config = dict(
    num_hidden_layers=14,
    hidden_size=160,
    d_expert=64,
    moe_layers=[0, 1, 2, 3, 4, 5, 6, 7, 8, 9, 10, 11, 12, 13],
    balance_loss=0.000527,
    lr_router=0.000689,
    optimizer='soap_variant',
    batch_tokens=[65536, 131072, 196608],
    max_seq_len=768,
    train_tokens=594400000,
)
Below are experts of layer 8 (counted from 0) of a mixture-of-experts language model. Rows are named gate (a neuron's input weights, with its number), up (a neuron's input weights, with its number), down (a neuron's output weights, with its number) and show model dimensions 0-159. Each number is 200 + 30 x the weight over its row's rms, rounded and kept within 0 to 999.
Before each expert's rows: "gets" lists some tokens that make up at least twice as much of what it gets as of all text. This comes from a sample of Wikipedia text that the model never trained on. Tokens count by the router's weight.

# expert 56
gets: ",", " and", ")", ";", "),", " ("
gate0,164,170,198,170,196,219,238,205,191,189,224,219,139,202,168,148,247,224,169,276,239,242,181,204,192,245,205,185,200,188,193,157,178,173,191,181,213,218,184,231,215,203,186,219,208,167,228,210,188,174,170,193,159,158,221,224,244,221,198,150,184,201,198,209,183,157,183,197,160,206,255,276,204,180,233,263,191,209,171,170,202,178,130,189,231,221,208,246,205,249,191,126,155,138,254,188,223,166,209,223,200,217,271,203,194,223,154,175,171,167,240,207,212,161,221,196,171,166,206,198,212,195,189,206,225,179,202,184,200,111,180,178,195,231,203,227,170,210,240,185,207,149,178,168,179,206,231,128,209,210,171,193,228,189,201,235,188,226,180,187
up0,211,216,194,242,227,275,232,119,181,183,195,181,174,165,239,141,233,241,188,205,172,270,212,209,227,192,198,195,232,224,207,132,209,172,213,176,197,209,189,196,208,142,191,239,184,193,187,191,181,250,186,250,235,224,207,206,221,238,225,206,213,244,246,199,157,222,158,191,149,152,205,225,167,177,205,208,203,155,156,233,265,199,175,226,223,205,196,237,222,177,223,173,208,176,170,249,227,134,161,149,205,153,169,169,170,211,217,183,225,161,210,234,206,212,171,200,212,169,181,179,181,176,160,213,275,168,191,185,214,184,195,213,172,214,190,237,224,180,180,198,220,246,241,160,242,223,208,217,222,194,177,175,191,165,190,223,257,237,206,205
down0,226,243,272,200,189,187,216,216,219,267,172,214,222,133,202,198,208,206,238,186,222,170,190,148,224,154,165,194,233,211,181,207,246,242,177,190,175,230,266,223,153,217,263,227,149,177,156,199,198,164,209,171,210,230,182,195,138,188,244,194,175,175,219,215,197,177,223,172,207,256,259,189,252,286,196,213,180,176,204,171,171,240,187,227,172,206,200,139,200,233,178,259,172,202,195,203,143,194,173,252,161,194,215,214,221,217,221,216,227,215,238,235,193,231,214,215,210,220,236,225,236,209,215,187,187,207,195,224,224,218,199,250,204,205,194,157,210,259,217,206,208,238,152,194,222,196,176,174,224,191,152,209,197,213,211,145,150,209,189,194

# expert 48
gets: " |", ";", ":", " –", "-", "|"
gate0,217,184,154,143,201,226,204,204,175,207,201,204,177,215,175,233,187,169,202,208,269,192,222,201,140,151,247,199,230,186,152,168,241,225,180,223,231,175,224,159,243,210,184,208,135,245,193,194,169,261,204,188,201,203,213,226,239,190,169,230,184,217,253,131,208,183,217,164,212,265,166,198,185,199,168,210,198,200,226,164,208,180,244,252,181,184,216,200,188,203,206,218,163,198,244,238,224,179,182,229,144,190,169,205,185,220,165,198,213,168,198,189,199,174,210,212,186,255,173,214,153,179,262,206,145,205,253,192,181,223,201,152,266,148,192,274,234,198,210,157,195,184,213,241,215,215,156,213,249,190,204,177,177,256,234,190,187,185,168,184
up0,170,191,161,190,137,202,227,256,221,186,207,232,184,170,182,179,186,194,198,187,191,192,160,150,267,155,228,241,234,208,226,221,220,208,248,138,218,234,195,187,160,225,128,246,129,158,210,216,216,195,211,225,221,222,227,231,201,198,217,210,203,180,198,216,162,201,177,194,239,133,205,175,212,184,152,211,159,170,193,168,181,152,191,153,171,171,226,227,192,213,168,227,200,189,244,157,164,193,182,219,184,254,211,202,249,145,170,189,251,186,208,199,168,226,183,162,261,219,169,174,219,182,213,243,160,241,203,193,118,225,214,201,165,227,208,191,167,174,180,179,215,189,241,236,222,168,189,257,207,169,206,164,217,215,219,191,191,238,209,216
down0,180,183,187,201,138,167,251,165,229,208,223,207,206,220,247,168,215,269,189,93,163,254,233,224,179,162,189,171,161,215,195,249,180,222,171,189,192,219,180,168,231,156,198,192,196,182,222,220,220,225,210,161,182,142,214,219,233,157,208,254,170,234,210,164,195,220,182,211,197,245,168,178,153,266,199,166,211,227,180,197,189,212,185,220,164,172,215,205,212,210,206,240,161,250,236,189,198,229,245,243,135,134,190,175,200,193,219,213,243,212,210,154,208,254,235,182,243,186,184,185,210,198,226,156,208,204,192,226,204,227,228,176,187,145,188,234,189,237,233,192,205,214,192,250,197,183,200,206,218,191,207,221,168,151,242,164,199,218,237,218

# expert 13
gets: " |", " ", "%", "0", ";", "3"
gate6,171,193,225,184,178,226,189,143,145,213,214,173,189,175,207,162,166,206,201,203,225,171,201,216,139,178,198,165,230,231,240,211,243,174,178,192,200,212,193,156,159,203,220,233,164,184,203,213,212,197,202,214,171,216,219,187,202,225,147,194,212,231,217,195,171,142,230,134,207,190,250,224,254,209,168,225,262,208,185,145,184,155,109,145,229,164,202,151,195,197,185,188,179,283,223,231,171,171,199,199,161,207,219,201,201,243,185,188,201,177,168,169,180,241,143,186,132,246,184,234,191,193,163,214,226,131,165,199,245,148,181,201,199,197,175,168,157,154,165,177,231,230,203,183,194,204,171,183,194,194,220,225,172,178,191,221,176,186,217,220
up6,206,183,235,223,242,225,186,204,153,205,143,187,217,239,213,182,203,232,173,215,201,193,215,236,214,230,246,201,202,218,155,240,175,164,194,197,194,229,186,208,205,196,189,223,191,181,232,195,196,187,230,232,154,245,219,191,198,316,173,227,244,168,199,202,199,148,214,210,244,197,162,206,213,153,252,257,235,199,207,188,229,222,142,188,218,182,200,241,185,164,131,237,207,233,191,182,184,155,160,241,198,250,189,213,198,181,247,226,200,203,181,181,164,230,282,213,194,216,180,213,172,220,220,194,233,164,208,132,185,215,163,231,190,252,222,262,181,171,153,167,213,226,202,205,233,122,217,209,170,214,208,201,172,209,208,165,196,227,202,220
down6,150,188,184,284,172,228,205,231,227,219,188,229,171,224,236,174,209,204,228,195,160,211,195,224,188,145,250,192,183,162,115,163,240,210,165,189,224,204,197,227,157,174,220,211,272,194,141,255,195,199,183,170,177,197,201,191,235,263,217,191,210,182,208,177,252,228,226,154,163,265,160,173,230,211,174,208,179,157,172,163,219,196,176,218,193,189,217,249,231,200,237,210,222,169,179,204,226,174,168,188,184,225,168,221,211,224,188,198,233,247,206,197,179,226,226,202,171,206,206,140,205,224,193,261,246,250,195,216,147,235,199,242,165,245,233,228,192,195,212,165,194,193,205,165,193,193,162,242,182,205,203,205,198,154,252,223,197,206,169,245

# expert 21
gets: "0", "2", "5", "1", "4", "3"
gate3,203,182,254,197,198,233,189,224,185,195,181,179,225,171,177,218,205,203,193,213,191,233,211,153,259,174,241,181,180,185,217,193,169,168,231,160,275,147,188,131,191,216,171,197,206,175,242,232,228,179,213,196,250,189,204,236,207,176,207,221,202,192,169,224,231,177,191,200,136,240,226,221,223,140,146,200,165,171,200,159,197,231,176,187,173,169,226,145,210,215,233,160,201,191,168,177,221,213,163,247,217,167,241,186,150,204,212,177,216,166,272,208,207,185,174,212,185,204,178,180,217,209,200,206,140,261,178,208,222,222,235,250,202,185,223,158,299,214,184,206,234,201,188,235,206,250,163,150,189,178,154,154,210,216,212,232,215,234,229,215
up3,250,215,226,197,239,170,173,195,174,210,186,125,241,220,227,228,181,251,184,257,173,192,235,140,208,227,228,221,191,159,246,130,158,209,229,173,169,170,196,125,174,206,216,188,233,202,213,207,185,204,178,189,213,241,164,212,201,216,219,150,158,237,167,208,224,193,180,191,212,209,206,240,160,170,167,189,126,215,215,178,201,161,182,211,185,193,217,137,231,229,229,212,224,179,223,189,193,230,198,192,134,226,198,193,197,221,216,223,188,252,232,180,156,196,170,131,169,214,194,208,162,252,168,230,261,156,178,244,199,188,196,185,225,130,191,146,201,196,193,207,205,231,208,163,188,207,196,177,202,203,243,198,174,204,156,226,206,171,248,213
down3,172,166,257,122,199,209,225,226,211,146,206,262,202,192,182,170,193,166,225,198,181,227,194,169,243,169,237,220,193,185,215,236,190,138,197,203,155,190,262,183,226,192,250,167,178,242,221,177,214,163,211,197,244,173,137,254,207,219,175,207,203,215,162,242,210,168,234,237,145,193,195,164,199,180,200,203,191,200,212,175,213,243,211,235,170,160,164,211,176,185,180,170,157,192,191,219,188,257,220,221,221,232,193,204,191,205,207,234,226,215,165,145,185,236,168,183,233,229,156,230,190,162,235,197,134,249,213,198,151,244,154,147,182,179,221,185,191,225,192,212,189,212,161,165,209,201,215,246,165,140,213,199,220,244,195,240,150,207,203,214

# expert 62
gets: ",", " was", " with", ".", " is", " and"
gate0,187,241,185,195,170,215,192,172,216,243,193,217,200,162,221,207,228,164,218,179,147,181,192,219,180,218,237,171,207,168,166,171,200,204,197,195,273,192,182,156,204,183,167,259,183,226,186,181,199,236,187,235,183,155,208,183,190,159,159,223,220,203,189,204,248,193,202,234,224,167,186,153,180,193,231,216,189,156,191,178,207,178,225,190,188,206,234,246,188,229,193,203,227,276,204,231,180,206,181,165,238,225,228,206,127,216,198,190,222,244,195,249,169,199,168,228,244,152,190,154,182,235,149,153,177,217,198,214,209,214,217,210,173,208,205,207,213,165,213,188,221,284,284,154,163,153,165,150,181,213,174,246,203,181,219,260,251,248,218,157
up0,181,204,234,214,208,208,176,208,194,226,185,179,207,159,187,200,184,230,186,253,181,263,191,194,199,199,203,221,189,178,272,208,199,187,189,160,195,151,212,224,225,149,175,202,239,163,192,223,170,200,171,201,168,192,219,244,293,207,236,182,205,231,174,178,121,170,220,171,152,216,143,221,239,164,189,206,244,120,170,265,182,219,228,192,184,163,224,251,159,187,194,117,176,210,186,183,206,185,161,192,189,189,201,221,223,161,186,194,269,176,171,181,195,237,194,225,165,229,197,206,258,222,138,224,197,185,169,190,175,201,253,229,206,187,210,189,192,244,244,221,172,172,181,207,228,195,190,259,188,232,218,227,213,191,168,164,193,188,190,181
down0,231,168,216,242,251,184,254,246,207,160,231,139,210,233,184,181,210,192,191,181,240,186,192,227,248,178,207,225,164,231,202,149,274,240,174,205,180,165,217,252,193,219,199,168,183,183,216,212,216,223,244,159,196,219,181,236,179,235,207,202,192,203,209,180,194,206,219,220,196,162,201,203,210,243,214,178,161,187,170,204,197,242,183,225,183,212,143,174,242,167,217,212,179,157,214,177,199,204,224,171,223,238,178,215,269,188,218,243,141,173,229,175,217,150,250,208,218,209,239,248,236,201,253,234,192,236,215,184,228,132,153,173,166,192,197,244,251,212,167,204,201,149,172,203,261,253,230,211,204,186,177,175,172,174,202,209,169,199,188,262

# expert 55
gets: "0", "9", "5", "2", "6", "7"
gate6,212,248,189,177,178,217,191,194,189,203,172,165,146,218,177,250,195,197,156,229,211,201,220,192,215,221,222,231,243,178,187,121,148,168,256,145,198,205,214,234,207,218,222,192,176,154,236,156,263,175,248,248,190,212,202,188,180,195,170,220,199,204,99,219,251,219,205,151,215,162,181,209,204,221,166,222,176,224,244,249,212,245,220,182,246,147,156,208,198,170,199,217,171,221,179,187,244,189,209,225,193,158,171,235,227,238,226,208,187,220,218,161,175,183,162,163,202,187,181,220,202,159,202,190,195,213,238,230,179,160,182,189,214,168,235,205,246,217,238,245,248,183,240,211,198,167,218,191,181,217,270,196,214,158,214,189,230,163,219,237
up6,207,210,200,214,219,213,180,236,213,203,214,210,198,167,173,185,124,203,183,199,233,176,171,199,199,233,251,200,204,192,196,208,164,230,213,171,238,184,237,200,170,213,208,236,163,142,125,192,144,179,247,146,160,144,217,164,149,198,218,200,176,225,205,193,200,183,184,192,242,194,190,243,250,226,180,216,173,232,215,198,157,193,149,197,173,219,207,187,192,212,237,249,164,239,201,180,176,181,234,239,162,165,129,172,251,206,245,172,170,240,155,199,135,219,199,210,210,241,192,208,186,173,143,225,165,183,184,244,251,196,172,217,217,177,171,152,237,223,214,222,150,268,199,233,207,224,144,181,199,192,196,192,168,202,176,230,221,226,199,241
down6,223,251,140,208,186,238,202,215,230,211,196,197,234,136,178,227,198,212,182,225,191,153,242,175,214,206,194,241,259,168,213,154,196,187,235,231,172,210,198,235,186,190,222,201,266,220,180,208,168,203,193,187,145,180,170,155,149,196,215,192,218,255,162,162,173,157,221,174,207,173,176,220,219,239,201,229,144,178,193,115,236,213,245,196,236,210,179,162,174,162,190,221,184,225,218,209,219,173,182,173,157,216,191,236,203,200,175,271,202,216,149,170,259,254,155,179,194,191,197,217,194,265,223,192,198,173,173,192,241,224,194,162,206,180,234,173,227,235,209,167,214,207,222,221,174,173,229,204,132,215,194,187,228,208,177,197,128,198,173,174

# expert 60
gets: "2", "1", "0", "3", "5", "4"
gate9,213,160,247,158,215,216,180,229,199,171,184,161,237,189,217,209,203,205,213,225,173,193,239,186,202,181,196,194,224,184,198,216,182,169,213,209,193,142,176,246,166,225,162,160,184,209,208,218,259,226,221,220,168,224,168,221,246,170,169,193,205,245,254,191,103,242,189,207,161,144,207,235,229,144,139,189,178,194,166,165,163,239,189,247,165,194,228,181,225,175,200,228,198,164,234,194,166,179,254,216,233,209,258,252,185,194,209,238,209,175,289,205,212,242,218,246,237,240,178,236,231,219,238,201,170,224,192,155,201,211,204,222,221,197,180,176,175,198,183,240,204,158,230,200,193,182,262,191,216,177,180,154,191,202,229,160,240,196,194,205
up9,156,199,202,147,184,185,227,179,189,147,204,188,183,201,212,199,198,230,173,189,207,139,224,230,257,195,148,187,230,206,233,251,211,223,191,195,162,268,172,191,235,235,179,139,250,161,126,206,200,190,225,233,154,187,228,193,245,192,230,265,200,246,250,286,169,178,213,186,192,213,223,260,224,169,161,127,187,258,207,219,200,258,167,228,200,207,190,178,164,215,244,199,170,185,226,176,202,180,207,259,203,200,221,234,197,188,185,211,191,241,241,252,193,200,217,230,178,207,196,224,232,229,187,213,195,222,227,226,152,161,179,215,195,174,214,214,206,206,177,224,184,259,214,219,190,189,201,224,144,175,221,192,203,204,197,232,185,202,244,195
down9,244,186,188,171,213,189,189,212,192,168,223,220,243,216,203,212,254,208,172,186,217,207,211,213,188,256,178,151,239,208,169,259,216,191,219,189,208,192,198,177,158,218,153,211,222,173,212,273,188,234,162,270,178,180,231,217,184,184,188,180,192,224,177,224,172,176,169,296,240,129,204,189,190,216,171,205,200,141,195,209,197,260,192,160,205,233,213,199,175,212,196,197,188,184,168,182,166,222,195,197,262,180,190,238,128,169,192,225,131,248,248,197,196,212,230,178,187,209,225,244,212,227,208,206,168,190,209,216,217,203,246,209,226,230,189,170,187,184,183,181,243,200,268,194,200,237,176,164,189,277,234,148,203,199,232,151,235,226,204,197

# expert 61
gets: ")", "\"", "5", "4", "6", "7"
gate0,198,165,255,213,247,218,219,216,192,201,154,183,236,191,150,245,189,169,172,170,183,223,163,136,144,209,159,189,193,238,233,210,216,303,217,261,165,193,138,235,212,224,204,171,163,210,188,219,220,224,164,172,217,174,202,199,228,199,139,212,162,222,223,176,152,230,211,219,187,157,169,225,194,203,231,269,214,221,212,139,196,180,227,213,205,207,173,154,196,208,187,194,244,222,180,218,195,191,219,179,203,165,183,183,193,195,157,186,229,214,217,158,198,192,200,151,247,303,159,179,203,182,155,152,201,198,209,212,208,207,206,241,176,135,181,186,197,182,203,162,210,198,221,210,143,198,192,208,199,155,218,206,226,200,233,192,233,217,182,226
up0,190,215,238,187,222,127,265,187,230,192,205,195,219,207,230,188,238,225,279,169,185,233,230,226,262,151,230,209,192,245,213,221,154,184,196,180,171,226,242,253,201,206,155,132,226,207,223,206,221,175,229,181,253,164,235,195,159,125,187,233,205,224,183,209,205,187,250,162,164,172,206,216,208,151,241,223,208,200,228,193,184,289,218,191,217,212,173,192,194,158,239,191,204,207,214,196,161,184,223,249,218,221,151,212,231,185,175,157,213,171,169,215,226,205,254,175,219,187,250,132,254,184,176,209,209,166,191,209,210,235,243,149,224,191,221,196,210,208,229,193,227,183,197,232,181,203,204,195,239,198,198,186,196,174,200,211,242,220,170,211
down0,202,220,211,151,213,224,216,166,197,192,167,200,201,202,211,250,254,181,220,138,224,153,135,195,204,143,194,254,168,218,218,228,223,197,187,192,251,134,210,264,162,230,189,237,164,242,147,191,186,161,194,201,236,182,243,182,206,182,151,163,258,212,187,252,194,226,218,179,158,220,274,231,189,231,233,216,233,174,177,229,243,235,210,257,151,198,177,175,229,232,181,184,202,198,265,155,211,182,206,209,224,248,209,240,186,199,200,159,170,221,191,191,195,153,204,182,227,191,230,197,184,222,242,224,208,175,214,200,252,223,188,240,138,188,186,188,200,177,211,207,204,223,227,215,198,193,190,171,203,177,186,170,181,231,176,225,261,244,172,203

# expert 45
gets: "ed", "ly", "ing", " to", " was", " of"
gate0,217,179,270,232,240,161,166,148,203,174,214,210,124,228,224,208,186,221,220,238,179,182,237,164,224,198,237,180,222,172,257,245,186,209,186,203,161,200,205,198,196,178,209,211,150,198,165,235,221,212,153,158,211,211,186,178,221,193,232,251,202,227,227,206,204,195,188,196,138,220,166,207,231,218,219,213,218,228,128,232,206,221,185,153,213,199,199,228,221,193,190,191,192,152,152,139,263,167,190,198,173,187,183,175,188,206,169,170,179,229,203,195,148,179,183,204,145,199,204,219,144,218,214,215,189,221,206,131,153,238,190,204,215,146,217,190,206,224,149,203,206,168,147,222,181,184,269,208,224,141,220,145,165,181,226,151,225,203,161,218
up0,235,177,195,172,178,182,245,230,187,233,235,229,194,201,244,188,172,211,221,235,198,236,215,202,185,175,195,241,171,183,204,163,241,178,208,198,172,218,183,117,195,251,162,224,199,204,241,264,160,205,201,211,205,269,194,218,212,205,197,175,197,200,158,213,209,196,207,149,192,124,201,185,207,175,181,195,157,225,159,149,192,192,214,247,251,173,186,149,192,253,271,250,241,195,187,176,173,209,191,193,192,203,217,190,237,217,257,186,201,210,186,200,184,238,166,236,219,206,214,225,195,142,239,215,174,151,192,144,195,250,165,173,157,215,221,227,235,235,177,241,259,257,216,203,188,236,206,215,208,251,207,194,218,122,197,187,209,210,222,201
down0,156,201,146,186,202,146,214,187,211,208,173,161,164,120,231,188,194,226,235,165,197,187,215,178,215,205,203,190,210,177,176,162,190,210,167,126,239,215,210,198,199,221,176,153,257,172,223,167,223,222,221,156,227,230,197,244,192,190,243,224,216,212,225,173,186,248,186,208,178,224,149,210,181,227,166,204,218,217,235,204,150,224,205,197,204,188,146,167,239,190,193,191,181,179,173,230,179,211,209,206,238,172,215,224,251,201,201,155,133,211,195,238,150,200,217,144,222,212,221,167,265,233,237,242,219,196,272,217,235,189,218,215,201,202,175,182,206,239,201,139,209,206,167,176,242,207,200,136,220,165,162,184,203,246,204,254,167,248,226,162

# expert 39
gets: " to", " was", " and", " is", " not", " were"
gate0,198,185,153,171,238,177,253,196,134,214,230,271,148,238,204,226,177,227,202,167,214,233,216,175,172,207,271,194,245,208,166,238,252,150,181,191,129,184,245,201,155,212,173,256,202,233,183,256,221,147,185,214,163,233,235,202,206,204,186,175,221,191,195,223,162,239,241,228,232,222,158,220,189,219,218,179,155,206,193,181,187,141,200,220,216,213,213,212,204,190,192,172,171,216,209,232,194,165,198,188,221,200,246,201,251,254,182,204,192,232,219,191,204,204,197,182,149,221,204,216,198,200,206,170,190,218,174,187,246,181,199,190,132,206,223,185,249,152,191,147,195,198,198,220,198,195,224,163,182,220,155,161,231,209,159,160,170,197,116,193
up0,185,145,240,227,196,214,188,176,218,213,233,215,227,231,138,218,200,183,172,124,165,217,197,152,172,185,181,241,189,283,228,250,227,179,176,222,207,199,217,177,223,166,188,161,152,214,210,166,195,229,206,236,165,164,213,179,169,219,230,161,158,166,207,259,176,179,186,164,253,164,196,210,194,203,173,225,210,194,255,175,257,145,231,205,214,286,223,203,274,185,221,219,216,165,222,192,207,180,239,172,183,220,205,215,197,178,202,210,183,179,178,201,207,191,190,164,167,283,170,208,201,236,216,231,199,219,233,195,207,211,247,210,153,208,217,186,227,171,160,151,168,165,146,187,169,181,239,206,188,206,175,217,220,201,222,163,235,179,205,188
down0,183,212,173,249,164,219,197,173,222,198,253,172,207,226,185,170,126,136,258,187,187,255,201,194,230,203,234,250,225,180,181,145,225,164,173,216,195,228,188,192,217,233,196,247,222,159,212,184,201,172,208,189,154,259,207,195,215,201,139,206,219,163,207,145,226,138,198,153,187,210,215,253,143,176,196,188,221,204,158,194,230,194,210,215,222,192,179,216,212,249,163,167,191,225,263,210,189,268,192,185,166,209,185,203,197,188,234,239,169,213,160,219,168,154,183,240,190,208,151,166,239,147,235,155,182,167,204,182,193,189,233,197,171,166,148,185,184,159,176,184,212,156,204,176,196,225,182,209,183,272,179,215,224,173,232,207,198,217,220,198